Experts of a small language model.
Size: 10 layers, vocabulary 30371, 33.8M parameters.
Training: a variant of Adam for the experts, 700M tokens, 10674 steps.
Below are experts of layer 6 (counted from 0) of a mixture-of-experts language model. Rows are named router (the router's row for the expert), gate (a neuron's input weights, with its number), up (a neuron's input weights, with its number) and show model dimensions 0-255. Each number is 500 + 40 x the weight over its row's rms, rounded and kept within 0 to 999. Numbers have three digits each.
After each expert's rows: "mostly gets" lists some tokens that are sent to it at least half of the time; "comes after" lists some tokens at least twice as common just before its tokens as in all text. This comes from a sample of Wikipedia text that the model never trained on. Tokens count by the router's weight.

# expert 2
router:483455390406571403454507526478492459533528466467486529520579501492554492501522497519519578435482479477439501462456528506458485528557600465487532432489560467538510469492522481515499520501499518549522482528566488515589442485535548574540488575489519480503520515484487556532464457536534511463475517521460529518496593480519536452471525509574580483468535575454463449491491446488537429541412550487550492506481499440468488508504474566516484554550437537410428504500462470556479469549526513502482500537497484449554467537486554472451468481489534440495533518512532442529503485449500520536469501520558490553542505426464508566478564546549543407453517508435497514563478489569471519500465515492470497505502492514517504469506514539482539493471503452476622413501512413496519498506492469
gate7:535490400487456491492525497472493403480442520445473512618539470544482502488464517497437531497534530512495566502494529512426506534493528460472548462495582473490529565434534468492440493507529526445535527483520503532529523501570585545563444512484518556545446528505464486489543452505626485467539520561434491458563462515435507411499467490463434456545492531482447522491546481503520446530511471439423481434431483489544524490514563489510477439502554525525460549473482452517442509466496385590522485503569446527547492506525458568478515500511517504577465524483520574455532564411436482465509506515490468424540572454517553463508533474511535548528479469462547514461522510512445494436517489484473534503464511510464509515471461518550507505483574463514504502570476491518516456473497505
up7:458502484487502514490462514473473463469537546477473479518537496461589438533495461451438529467530535508527463616561436513436554473469532559444560490515504492554548511422524494523470556574544465504480516486529502486473498453440530455578465466475505495477514537477645456498491488473514481474444537528491439440492475523454549487438462471505511508524467554463427483548449481487450639574532536513500478518558496524481533482470410438479530543494494511519499510449506497543490496465531394474595550493531498499433551430506447485522534481454495585514473468441521483475522504480500460532422520511530461471509530435446479531536532488515459527526493533483532435506528530516480456542490496517468470493486520477471422542435502511476566523473480550427482444539491472471523591476441495
gate8:478475500449500486489503434500450559534491565480502482470492547593560555496465463530472489479474542489520538572470446508549522505548565565512426405431552534467532513460503485488454596443494532492511486529433520454510565430522487521550414458507524431532547497462477521534489539527452501444451463442497539518450519442475460484537482547480487553502528445439507510473541552543478419531479467493522529543504504468498579451544450479462501527527507494431478557481430442490532549532527457520496487552452531511511512500473527488483495549530437471479538510514429529521548511470436483409518464477535537464502501431557506494490482554503494388478530486552427496508551592482530492549514455530418561540485589460483476463561475518549525478540495448478508506509432481523442468469544539
up8:526477476480465469585537484494504519504488520469542495518501463433569488447507493568548500413501448443498468487543441554539423466485427464433504529514565470472516548549454471536506507504542518564521472571482517481463468505464556535566513493460546570501552489461505417475509498509501410561471511541478506524489496534448465431487489450571527457544553551479494503451535443488508531604475545565529483503494512558593483544438490530515547419434391542533587550548571505499505472509510493511530484496433494520472493491506508510515484486457555511468472549445499499485455498575482474522474493549592519434531519493457513489508537532540511499447490563544468468466466528531417520541523460467493440523528506430557547460404498453511451492537544495465499565487482504561502540459499464
mostly gets: "°", " ==", "′", "″", " ===", " Location"
comes after: "-", "°", "′", " =", ":", " /"

# expert 11
router:455484453482559401437485492606552456484432548503528524542528402484473531528495522480512505461423544414466446500479474470546515454568563449468577507490539533554432523449560473477499491523464514501492591401536479466511499470536504525521529579574434511511541478449481525543479493528533488471493560514436520461479516509497566476470517543517510487526520539449464447448507474462554458500481534488567496503531454492499541541450461544480486566529454440494480449522452485577447454493587499512543457548492521506512428558512536474517505445469511445448526574515572506546437514480511465523471486555473469542535462421498522467421522517539565451528477481473530538516448525558489528489503554451478537504470519519516487506493527554479526558514446488493534414475540439462514551522471525
gate11:531484508516598461471530492465471485447538567504472469514537558441551466508479481506516486461455495472504460579508553467480527453470525511533530483459514554520440539462532451468508494537458478536523535490432549447444476433513536575462451477515484534606469497547501471516563448543537451490453528502493485566575468510461498505516491467471493478537477528516475483498531423437477516552420539481516550512509555471498447537566398547492547520434479498561542551533443542484513444496454506466483485461469462505550532530497510402513514483536519484421542572508499513467561464520458521481443467494465533512514507525533529441407498553533454544462414538529586499535532561513483498572497522549500566504442592548507473462475477458536545611602497524510504476480500464466512494510507467
up11:531487525481553453570498435538491545569491455480462500488513495494479554501493472420502477523522496550463483452513412472557479555457465601495481476556521485477468505512525539519555561463601415415515509514499489496500519507569518512429518511411496566437493533441491515470522547444445551528477483518531543488531462463513479506448557508444510524524504450481531483536470565490561486484506521510481451479445559521507518513448456462488418526564487499491505529520493520446447507465523532548484513516506475531394478470486493442406540451496505381495484532474511540504526522439545491413407599485531581472453529552485475505546496518518502471495509500515522535464469524531543494505507475507450478600513493432545500562420426521517516434434494468488535507529515491471448538505501576
gate12:498513440457465507499543523447479451538512484537480480506524549493486455477449497554448555525468462516505437471477553466560476516520463474464479461603499435531527470523512506545508567467499494523517464532553472514529510491537520460500542580471501467577504535590422558471527519479598504511483560465531558482578489496505464591460513523506498504531527495488501470440508479463529484498496509560479472485506519462477467450494410462456465298487450540427529521476482488543379527549468435575487463443539476512520527475462539477501589510553521454579465510503487504484501612540493469511540505500536499491559457575492441495479553562450483518504520483467522571500501542481479484468485463494504479450452497492456496452520524506520565543453475491531569461515487461510495514523551521
up12:511444542560456513474450472479453541557564549482504479484576547490504545429558462550575537535460538426511567470492479528465447520485481510424528541480580449477467529489535532552464519423479475544493410507512520555505461515472477559506451511462516532513524478499431471515495483505503552508538535523543498516429539478492464581493504470470464442502480499542503465468427496581500472555490527536520509538509514557423490501545514504491504532513533533513469553431570465448488491547519547526589534525512429547475475456469556499523500447560430462550465448463545525491534477480513530489526520514524428466487498423534573530520518459493506485496503551449496583501427489435457447464558470427465524456510510520492469611600545548530459507484489504459512512571486520552513576459507438
mostly gets: " million", "0", "000", " billion", "^{(", " its"
comes after: ",", ".", "–", " (", " $", " ."

# expert 15
router:464507431530556496451454550541543460530523464480538550499478473510461447552516588477501518530449537470466459443443435492505481540491572530452541512466562547495411478546512517527464552474458460530518543496560479444518440472563441497515510537533396519471520405505553497459531532539588553482467526555503511441510519556543517505474512511541507536524461513526445429502503414472518444457524507444492495551506504483494559504445470510441495497507470486485492466478463448534480469502562542566554490485456545493426542506517485499426497489508455466507483489475555490474560579481467482560445506563477563514549507470490506511425515541549546398457468504514496557423535504552502485453485551463477554537471520410532553523498559544519508502464512453478563489493601417515502536501446501
gate8:504522505510454455462519425543540608533520400509508535447520487584538524500506512563592444473433497441512517514446482488483519510522519551515485442481522472477465452424479483555453540474470520484465481487462572445495541481520504484477507491486535478481540520470499509501497497526465614480499509516555563504543537493493459438478440491500533460496487551456510473483510553495442461499508536459521483416401537570470565477487515500503483473521565539454484497498486504541487523475559567416433515502452546487523500489490481527514504494547412494505528463569477510550483471438399527493507490516602523476495536479572448465499557602495404527497454540507527507510452536464530451540510482469372537486545428451491533489516513489531479427474529414525487524490487463475490462476575516
up8:503499525485488470567495497482523462475527622487518498573450539448524486439508506537528518426516445463501451519544506501535459508429512452442510529478585506430526585528412486477445510477533531517501405525539530512470476528486483513535545537462512519518507536523459473502461494513498527482464504527461555490411466521522491491535459479463506526536580519498466497499611542573491529588504489576495470496508517525556495517446509462527468452444442470473618533561487442441450494503536549535577487530437515542499478419515502532494549458419567516503455506497567439533474467554512513508415508516498516455453479509529466530521551482498488569438486490526507454439451497427496471587499485491525483468535544543543507496451481527542485404480523507509476538577498465539517539440514432
gate9:449518467510557486495497456494580573504479452589566472551499542484462507465436515506524488469470544502487446555514518451548532418445523458465484547516436485494453535481416564509451471481463469548524471462568456500503509470526510544496464522568529461526514518456453521584548474489509470510496520553589573592460445482501451432484504522435514530510502449495482437472523516546482449412558498523500496499501502463556475502521489494536509510501476538511455461522500470451473507534464393556490547503506483497461480471511492489482483528544553491473542470478441583452520580565528539428505497499495590563524529422509505572469599543549445506423520421529511503513594445530542533498519505508533543481432501493509537532465513415558441545558449495491490495481507503482542493485467523
up9:483502475489553536483527453563526540454490485526436484483563490577503405574518478523507477536489492498503489560444469520500540569479481514511487528513543508501464509524490522521521430509524502426480492535553484509467379499505488439488484433524435523408607578479526572455531510511519567524488560514453529546447490494482499507460523434567511408492480514467462449407497451493501571483504547459580569463521488492541501463525569523466558522527482519460504511477502485466599503545544468499508528499447521482508478568510524538491457488528436481573456491462510493519498477523503445596505493532532478444484451516485425487530564481499554503459552476494452506474508491551421555549457449538445487489443477512485526524545498479494435472513526442575500493422597495474504489495533592
mostly gets: " would", " began", " could", " took", " along", " him"
comes after: " to", " he", " and", " He", " who", " also"

# expert 4
router:437496433442524505422458476576589478530479500485577527523515429466530485491449544508534451473464548456465539493476525441503479483532557530467559518395535557537480513513539503451465494538534488576478586485504526481519473429530461498458506530562439532505514447491483491520527541543510513497508519498507504440483577565466583497508503538548522528484519529491455508466481474418501497511510461445565547555511522458463500479440462517450496470555451450522469531466480507569416441529504543529550532548477479472501482485498568456467483474456470441402474513519524467502502469491531474517491488500485509571529534534482571489431520535580521476526468535442556553449438493493506504491504512480451550536451515486571529468503553570388530517476504523450597401550581470490525537506486512
gate10:507546532500538534500481415523494507524501495486513472540457456452521431536499438448520507508516472499413504544503503574460465542575492516441494568470519592463424465546475487467507586482566532503431469499515530498564512482490477577515525590532495474509443443443463471467593502562503455517503459466523464524502530503446484454547504457481511479472505534510493512470385445464462467516477505498511529459485521481585512558513538513535469543469505504479441516506519525456423542566461507463483507413445493493585485558529529426568477444545539507452551495481509408466510462526530475443506537494499538534480549464483449504479451480538556562474548520464479525488500560506484464516511521472487490481519534529521408532585453559475519465518565469448511447431468458489608437478527514
up10:533572472512542432490409507500525544578492451530487506566465465489584524540491465598478510497578561463542495536526565497458525461527507407469476506460473513469500498458466488534586476444479491494529431513488503563508587580535506474485513508468551519425503482466516471484514498534425498439478521583509510475504554496554419545499519546475521532472488478555494564552535526509488536434480516580581477512497519506564472480527485545510518540527459534465539493448447480513540476431445531526454468547508459444507491487510503582494412525521552512550506464432431510495444537479510508448439476512536566511506448527494492525509531566499519490459548474500477472580519458496529434484466508538503498544452466499545448503541461469544468384566460543480476447452532485530529574472543518
gate11:581490494458559477522499499499453452468518512523534543530544562423550488464450493487540458517520494514474524557523552476470512465497531551518461383521456490529503605527418458467522528462477423545575520457504522468417470441552513566492469525518474481497478508453480457497511499480538489464441541542434542531510517466483545521509456442486437407562472504551555540545542503487499589524476511509475584477549475487465529495502448491446531478463537426466520504524516541510456434485557512502519465497441486476541531502487519439571541471545524477482514509534437504513503488474441522447495414536495491508550522502489514450440493500559501562457420575468554498506469571532511523500564429568481484571420504561526515405510492537553441533514525525490504442525507504463538491559547442
up11:526493498450485482525442523559518588506511487488533428546503488493532468527501457460483529503488493551415531522512560500510448494499435561445554511506491457566464509456503543402482492437516392461486479546486570540472483444498523582457482513468427533464548473453525513403526502472422507525465468505534551462662556499506519533460522484433497497532460570462498521546520522464479520514545528509458460498504487510414508509507479448520485455536494527489490565565488515449468488486558507534500519526479515501490482464446457518454517424579448393548515523534497589493487512503519492495443574571474530495436550552446512496582476521533479476519472487461530526571516497513548512523496444480463531545524576469520450555467454498551519522484495495455481461479521473446528427440532501
mostly gets: " You", " Love", " Your", " Me", ".\"", " My"
comes after: "\n", "|", " \"", " P", " The", " K"

# expert 6
router:448466442468573420430490494603547458491465524496527551546518468471475562504463516488515513436438546458465532497518491476481468516545585440461572498445544516514489526487558422492461475477464505544498570461538517470516475460590483504524558582541475531503520478470474564547430520527543480479487527545439515446464536505500616521449464541522540461504483525515453477484529442461550418471525493470558525482521449460534532472495449526493480558520486490436473478501414491560431439525569504517529425551455527468511444481508514505492506503434467501422532583556568509533478529478488417512470515543513503568512541480537530518441528533489554424524461509490518504455455491538525491491488544439525515556450504470543567511518566562505504561489480513511559438500538452461540501510487504
gate6:537459432477550502527595463514535457491499432431474519541474469508476539521520476461464486568489479544508471485483488529451491565528537509501460524444546525456434507536531485434480569562515428466545433500561492537430500519522506559483530528527562541529547491471466534403465477558555535524485519436527528457505556541430539515507480501547517514462508519522484497534445527493517541571501545495443539498589506464505565440443601483469552537477482500529529544454469514518485562448508475534487542528526488528579454533445507512535492553525545475500548493487528386418540484470419429485485509489517538523532499442466503506398495496488480426503476452531483449518482515529474472409455488457486562426492456496455473482540501483497479514469604493482427445559523485513538546512554486
up6:546501510549553507555481506476493505525513441492503479473514508489477481503527464429554497472517495503488468501537529549480452486510514559493492500472461452484426576476453446469436472473524504460448498446490417489466507492406574542539533575450455491472515533514462419437521502502447484519475492520567552520505454484483440486500592519493466559536492446527477532517405462515474445505470567505558515522491519524495451473461444477547472517502520498538540523565533522468556537534487531539447492479503503483507498529512537477490469438581538451491437515531480489549541441500451540472440552581553398488495487562512502519474519530576516534432493511436520409610492478510420419547524499485415494468528494467515521478468516463545566545525488454388529557563502503473509559454444448
gate7:509475427471431479439558404517524441477438530433449516559528506539507533559475483528461573540475510445519502488509530486401503549456487503496461454501541473539540402409483511482521492543521490521533499478574520498499466533569496508510457513573493524534505461513493470409563428548591512492527481553453522504519506447432476465470537517561458487474491488432438551496475493523555481549499559545500485522477496467528534484511499422550527483457518471423485540483498488503426550510518461551570519464551558513534496492563455552493573459534467508565437496477505418458554525432415557524458526547494522436450560430543559492526510506501558488523522503448553524504473493510527534463507513486521490531409574503503518532447545449480478441491505502505523472508483498530478551418515493
up7:474490434469517591479493485497431500494501554566453489463506477515575493545507491530444504518513476483529441504464540481471445515530538532535552486491469484473547456455476488457395497543550454503529493385512598469535496386471520444542444556453479502459497561521514475504529502497532460433488492508494507552515435448546440478467398517470458510504470525462438490498421542514396557535484511516517438536517497541519553569515442371522495543479516527529523519474491475489524507474510516459488543489503505471445554458537441488545572497517511541518547461551548539494467524532498463502545459528524483452458503445496460579481507542521488586501476506507530419494487576522480512532502428542476461474498443479506530507406506524491519526484443464505476427516591481479511542470422482
mostly gets: " 2019", " 2016", " 2011", " 2018", " 2009", " 2010"
comes after: " in", " (", " the", " In", "In", "|"

# expert 14
router:438458475451477441424477487579549457478473510472528523511492450512471513515475528474566529473429516456490461512456479476514457461523566383495527560448520528542461605474536430465434464531497464540497552431542467475494504439485476494532535552584450545544541484501500542531472509551554473488473488489454527492485514498456589518456522548503529483487506579468495477433456489420575467504526515465528511517523461467530525505468422527445506543538448509472483498504463453563427411536547498488546477535500536469509484514515502495527530493441473418396513569549544488572449572459463473506476497525488474535554456504462544572472546548533553421469466546470548529511474541520495519483531550490519526513445555472530547513516531513514551571485463525476559455504535419478528546498463490
gate7:492448440480473508440540468498501415534405488468458512494485433527493552506381522437507486489548499489495501471493513506415494501463550498401524477475563469501487489466477509462474479499565499517518480496533519530517453453527551520505537548449413571460543488474513454464473483545569534508496528574483482548457464469502479434494531545533475485498534487466485456505573513578502443522525506521508465516436527519575444486470483451577457463457516525543477522428516497455475505541515472521529491501546559447558463451504481528521548470523439521507511579464534463438537539488444389534510452546524585498480514550565550535527576503571547494543502540482486444509486485448452571473593492486475468493462509502442453521457519522524544482514578496601489497535523518514522541479403465
up7:490539470525528526475485482573496462488522549420437534471457511537545490551534489533469479423486544438507482525483471466481497540512547539530513537505461419495530465400447499472404533473507455590484523424544498466504457464463518549574489517448503482501539542496512518460456485456474458486488522583493459500509446448484482513434450490564516475502558593457445555514477511521457573536558576600475482521521488535491532492485501435458454566515552522537481495430483519516480513490549493511509606446479519493396596504496430532506519481546495557492429500502518507482499443511498537522439434536472425496464496441492472537493540495555548519513482537494527448484500532514479478508489464520508468482520530484519469516425485455503484539473507494445445484591533484494410488393436448
gate8:495535538465502487493507460458485530621479480455527485475432509586541484566455552525536487465473550444545506518497476497568511483532555545526513449457548489500504501480564434442449509514497526492518478481458518418529534463505488553539507394584507477514588533499443496535469525553474491456487472437507467503425541502457526473467423473495515500564525464444503537421470512526482476512498488459515511497488490505544494436504511471487492558494564458476470606466462470491483557492552542522473540480442461479594471460468511522479566496514433504485493401505491491485481487446442552450512507474603517506513486476525527475549506583443462481428518551559468430549504556517489427473504503527428526521539539418537535430575458493526544455480520455539541522477486466414496490462481513
up8:492402503452476511580465424466517483460491522508528495544448510507525453482484560520558499431457438404465412530564545486549450501461492454417498515462553444445556585535404489577546553468490473493543511555498517492464529531471569552495530502437481549546455492500454413451526485510585548464509427524547563557508479516483522426532421478498521520500533555471473541500544461480490554557531545482594486516510514551503441573443460501525499444430457541470571529509570489528487517488528458537494527461484555511510494470483526497483483462471570507456480477527461501496460484506514454494540520562533540482520462511488546472549507560525501433493554503493483463480474465452513578555533449498484436547476522518547469532410540535488511457524520479519493532486483470557491559508505480
mostly gets: " two", " three", " four", " father", " son", " six"
comes after: " a", " |", " his", ")", " an", "'s"

# expert 1
router:413451489492505411439513512539492508514452515546540542507579447501481476563488517486540507449431486437466534484516490454476436492525573456500563512443549516508506525502573486460458434466492566502415544451516533463534440412514443499543506511511469546513569431492506570502451477506535456492487534521468484461446549581496515463489475512465525473525500489488430441477513469491514518487537462495497556495564507451478577519453513508444551486481449473463488526538427469565494446529558492508513448518391537462520431621480607479561496500485442480488531547519553464493556554475512458563475451527501497544516524445464513504460529537561583459483465546508531520469513493542506584489439482450477520503478565522552530491499584544464511535498458483501541446524515463451510519512485495
gate10:550505565518509530533470443528433494506541436507529525530485459477538430503533481457469547540494470492483522540473462466494532536543516491464542560459446586493404437501466572527540482524478437472501477525548552501576483468481511565470548544530504494547449519434467497439545496527551527449530451454451491503467518504497487478528493474500494512550468552458476559519458484447437473521427506430507477471526591532559559545571480546467505457449575412439459536499498524499443562581471465508553470471471475469577484599487464432504535470517518509490547467510457419433512513585476460456496509495522482522528457481505473507502451505505546569479507487376445517521529506532542539476456533493475459517486470574551465465543470504502535464488582483510542468475450469442483436458502498
up10:482529529496522470494483468517483476496499530493552523469500460545536596567527499566502544429574428477528478557580616493488547475524458428480477484541546402553531457503482499507524498473501504519499483465438496534534484507504535524494482543461499436509475461410537512427515528507371535457466577502530521504513515578548481495498473534469542479510497501508553537556470454448513505527463442589558495563516445516512507465424483512586501553531499535439502452460465514470533514516510500443499494507531469491477456508430534508505408476577530481477503449426453532526463487507502550510568451577485541486488499574444464460515513502548501506476556560439430460538451456465467465517536459535505566593550442522478514509528483531510460544510531476468478442463566495519504496459566501
gate11:542529494404517480460543557516489547463582504594492512570540555419565452514489493510527431488418547493433483507514568501502483479501523507520524412510509531534531573537486420513522499522427482550564526483497490457424474425552509514481456494562446510545445499536442404532490470495551457521486498534477477481568549484467489510508480533477514430503497494566462525540470517469529533520485527458506530456511545515492503568582483551446503497459537484586455569545431524532498498494507421481524457460480527462514465484448524449502469451515526492459527510508485548447602510488435445466484441485508517491488585524468466461426517558530528538440451520507554501545505570568489465532458504493499487502430488551501483473452514454472543506546516488524537467485506485438577523455566438
up11:520550550460449462544431560563466573501514479520508482489452499458485485551484373392478523475475525544535460489517581441526477489492439593467501543512519488479403534447442541495526550445569474453565526496564523503431543472514529527521448517481503506461507483462516447498509535458411463534502475476473466508533420484505541501511546485484457516550499531401536485555504540403460548551557528539539441465476490441463481557500526460472489413534466528499567567524476532523474501525543534455500515483452444521449490446433549510433571500589448487484466482432529584464548489451510477471506537557541532534478555539525564527503490559503471463481459507493480517473499508488520521515524525500478519447503441504524540518428453518520509488444462484551532533520557483488490509482508487
mostly gets: "ž", "í", "ł", "ör", "ó", "á"
comes after: "\n", " ", " 0", " Z", " W", " L"

# expert 3
router:452468501467598507480492495529519476536496488481555550505482466493454474522495520477494543517510542504439516422508501526531470506550472478429489508477558538502392542457524474493498520518502477583490519459484552534568465411514427535502562555563468534484507404498517556507495527529564554440435514546492516464501546484476551478456527514548497440546459495471491453490419427469636398466537496458518499500558529465442545506455465516415516529514463492494459481488457491543467487514515510530576436513442508479492437506461519404458470513497497479512476557536535519484475506426477520585487482550485529576548528499450528489480601535545557493478506544433538530505478511523478440466465531476458554511490514481483493542485536548430559554482511481500505526553564433443486529527499557
gate4:519483550447425435481483537491493522478499571533464530502463535545526478475558436560564516533553471456507473496506553576547519484490479502430522504433462501424515449498540465392543515503455483495491461435488517523505471489546501552495532461475477419478499517546504476523467429460487529443543496551569421541492478484471512496440531515510520523492509502501496551522525575450482592484548393550553515501530536541483499520539635550431512515496497541506448442463432517473538489503470443486470516501588422482524515511494584479423433506467491497502483519527506541484484486495536531468549530454564546481563553527570470513524450521434498527435483502466368490506470553501504471484569491460498537490482521563531547451506488467502451511568563506536534477533473550518510462498470480
up4:479549491480495477458560493470547575552497482568615549520474465520527577526467452510525533488530514531511534447514527486480554541484467402514498491536530490474554484500489500477521456609482526472519498570456494555564532510573469471537506476505570498449460541507487534537490484509453478411491450456469531445492500528490468518576551474447484486527510517548501479443505514447526427448452513385543449546519570457577440462510543450509536526469467547501485568545514522535517582476487443472441530492476478434468463419511484475501488491487432449562554492537490508498469440577472467498541568505568522461524534501518454486531548489492512506484537495551522502507583478534499489517542562529445571513461489554454484413491472478459448417498479543461488576517443488468505435494500496
gate5:557509459507555504486449489534503552507479493539536490477453476507520555543508454531454568557482511510554453500529460492531522464533465517485478484505463392511549474444562518520398533524488472503529568484473547538542462523545488493495491560470581517492470503517425559502519446476572503480425482496484481497544495498512552466583531477547430448509504478519520533488490519609552488516489484495606567494486508497558484439500503556543454484535466485452518460532545486554540486481483529501589514497495512487461438517538478585403525461522439434438435460411520527434480552535539529394522489491457469529507518464469538409466562458449468513501486499521457527507584492513552534485442549377499485529502473483476487510435543450491501453547464500452570521522537490507498487488494516
up5:481495516506502458453485550451522489524546503529526455507574540548537543427475478501515505489509501574517530529481523561569511573521468432460509528452542486497550460540510477455544504451444511489518501491515490560548485583486552516556509548537532453420502493447489532433504461526479527482511554480537409469520550502454510483474527476546498508434558480493494436484524552549571506535482546584535471528507476506474426520510460481604518503494488525429516493475556497509540464524554546459550457494478450425595447511462578485521615531516487441477494496519526473452475549489436547485486445446482490444484467456561584504585548494427517512501549564549454501595544459479466515493537432438549533512522519506502522499488496442461455515458445521456523497500525510546475565439537552
mostly gets: " was", " is", " which", " that", " be", " are"
comes after: " was", ",", " is", " were", " are", " it"

# expert 9
router:427462440457569442462499460630539497490430505502528514511512432457426506514495531510472517446435497428507448514506471478474516520573586404476536530443576536545508529446535486466482490477500491549521565489555486499512464454534487539526535596548493572568540477476473545529460537536497486481453511513418540492491528509474559465487528542517519468518471575481437433450522452477562455469524532466542563526553474485526538497478440511475496519540446470482502480469449463541450417506549448503536445581488521500471498507501564477499527453446493469453558575575490522517458522464474442505498524517501477523552534498486539504452525523530582434479485521505529555481489493516484491508514555466537525548455514530541544496505555538466561547494449485517569416477525450427476563487452510
gate3:492541414443520493451512487479590482493589495494521488436512450596532460485470537519567458408532497508453457401529530562485488563481403452545527456495508541515427569533537516500497505437434516543527435520568470443491531428503452493490534526517520490565523475500500516429499499505507501527568555510538494465535448496563508485489516517536501509487539547456493490447474545572572594483529511504494486487526402554512503463466495526539487550511502505531474564458523479513568546507541516505505565462522480466531436492502456515536426514526488535494492524454553479515482523449456482533433493505475515548452566389569574536489524504511585441505479494481463500462503515537540545515479501465526572536491475427508532454508503479490521553531500411514527518418576475506534504489478453
up3:461487471550507480480510565437515551483448487475503469482576484484533487569542516517549581481509414542473437501520477569515514463518467480493484422462546413470511458467508530514467421488524457563562484487461486456489393480447495533461530557550475516495475521525492577493510549545500479531527459439482467513539506518519516542516484435525481416498474508524498465477494481412492505508566519492544598490443508434562473590500476444476520500527488520475416582536422520447529560419489464519539534538457512543502475546490551505516547565440501461564482500506535519461450446477523521495514483463471529502450483501539422393514542503523558487497450436502450561527417553526511526552516483452503437477532476473501471525487461496558557536522416507500480516492474500592532482501500448
gate4:452498494391486521449385520418529474532506635545499511534489504536506478515569567536496502517518532451493476523509553534475539470458403528431563522514505479420510536507494431503451507455406472474464490474553526528524499465551508559497499475503437477475554498549482407540536497527507515445513478425505546547518487517549493474419468499536514480491451567494441543526491482508469497476509424490545517507484526549538476524514504483460479434523506504486411465475488482532539518516513530516474432442561414476536404522506528503497508556484501498501522556516497537462487537470532503543570490545551538495527522556478427489530467513537500525476461521490423502506475582504540455528580469502494569464471449550548495430442570494469472538558595437515495493477544534544534508525472503
up4:498561500419443551560487514518528523484494499544523522549537469522520540551450478482528468501469541442517527536497574482489585525509410481515493523477487384518526461489476443422520488555537434561541485565466516533511515501516549494537494446453611484411506553541457549522450542452506480488501465514418481426549539532413492525560523469493527476488501517444486525479533528446534461489479559472555481544507540419506444445520559485471460511528506470524480550504554569533528517432513540514477453499500466500509507405461494496477511465469495437504533524464520463481475458518512479567481480511510441456553502453488498444516568518507536609519471507464525511524482541519475475499462502499500497530529506582505473380471511525427420532458470547463483560525452503495481431427560555
mostly gets: " a", " &", " and", " A", " BRA", " xxx"
comes after: ",", " as", " is", " with", " was", "),"

# expert 7
router:460482511471491436446560493540501493481482505523568563485489452473513517517464506481545497437426526491486524497557451493508444524548578466485562457455483498542521448508541464431508460485492501561500585530550468493544433491509486479556510556570514517497524408497505516598496460567570482435423526500448497472529554533415533460507531578508517494513483571444411486461518461483532384487519489505563531491569493467489504462490435523454492515544504495436520498517444430556430368478516539536526499546449554400513426547478556449453521447489473452442496541500527500528528495505557487508494502503507498561526491494475504476429546463599546443487514547512485528502510520523491500514499544520509502502463521513500517472443508538471506516513519519498579433487579443511483521540469480
gate4:453528536495434526490468541518573568476486581515494528479428536517487510527605482535475510483557509460446480454480472509468529519497450548487521581487474487475489474537505512445494530450445474513428472442500526514534478508533543529484527501471438430473554488575468440465561460461544502473487444519529585492471457465497443519414485469475478552466479550484538464545518550448482537482526441506522456539480516502574484472479552498457546436519543525462473469441440498505511504583451540529551515423525465495507427552500547447478455489417559511534523554533491573471535548489455492538565508471489513534549587535465493506523458527516463504469485530538400535511492519424610522550494447522596541464465530521478506497463533479553496523571538469515477462458507530528446431490508564
up4:525552463427448462495575520561540521514527526569512523531503499569548494523477542481539528501513497496458568525457514452532588514458422427530480494439524491502521492498427507498533492563451438509567536597478497486444603498543494515520525422465578479456513484535419515507491517502458457515550501486490506455555508504475459573526531425502489490474525475524519522413484448538513436400498505501520518519494513431512443422517558455508496532533465477463512563492531535511458570483448490479516507488508519412501560449459525501446519480533476474588507527488510443479452447565515504537502515494507477475481539506508461445506534525499500549560532513548554484533492510544448496499560510514510540522460569583513505349468430427497496466519474550525458549495435492498460455468510534
gate5:549580454524506485463490471515473547555494559597597461412473487505501553471573483519496482597525468503556521411489495521552520472519457485470532451447530419487548499416527484457471485438510520596493529469489566492497537491444479497512577560448521502459511451482491535567508479457482496483450522498505579427513545484455550495574515485475482497523476470471534499485512490522555507517448497564541536471474488550520466478549481567524525520544498477465488452499525516554515514466478538481529518521462538461486446539487540442439470431539498404476382407414504504481473550504510511452513492528459510532496462482491553420503550466474516564504520490468509470560518524557528508435452487468509492447502533515522486585460527497507592507559459518487423536467541476435491497558483513
up5:537474523599553504495571575534482571556475493485536447459534535577490478444447497496592525478547564544514570537426541595465461578532493462521526493464503516466539464563503527547483483472504499480574490457526507518547482506508589503568516491519485498424465490476492488457445472488455512525437554448418476561524529493435504528489484464539486497450559520491454438520493482519522527450433549573482513507443477574499457541545516475572523527442426500456465479527475429528547523540522489533470491494489470480552509524447547489459596521544436472556449522461543519479552500556473483540520515410491532479518457435541481493486498515460491523463614524491470468543509426508532449526494466483414517557521473495492569524503480480521471472492458494518500519538579496468527519491540538
mostly gets: " United", " University", " National", " School", " Cup", " Democratic"
comes after: " the", "|", "==", " World", " of", " University"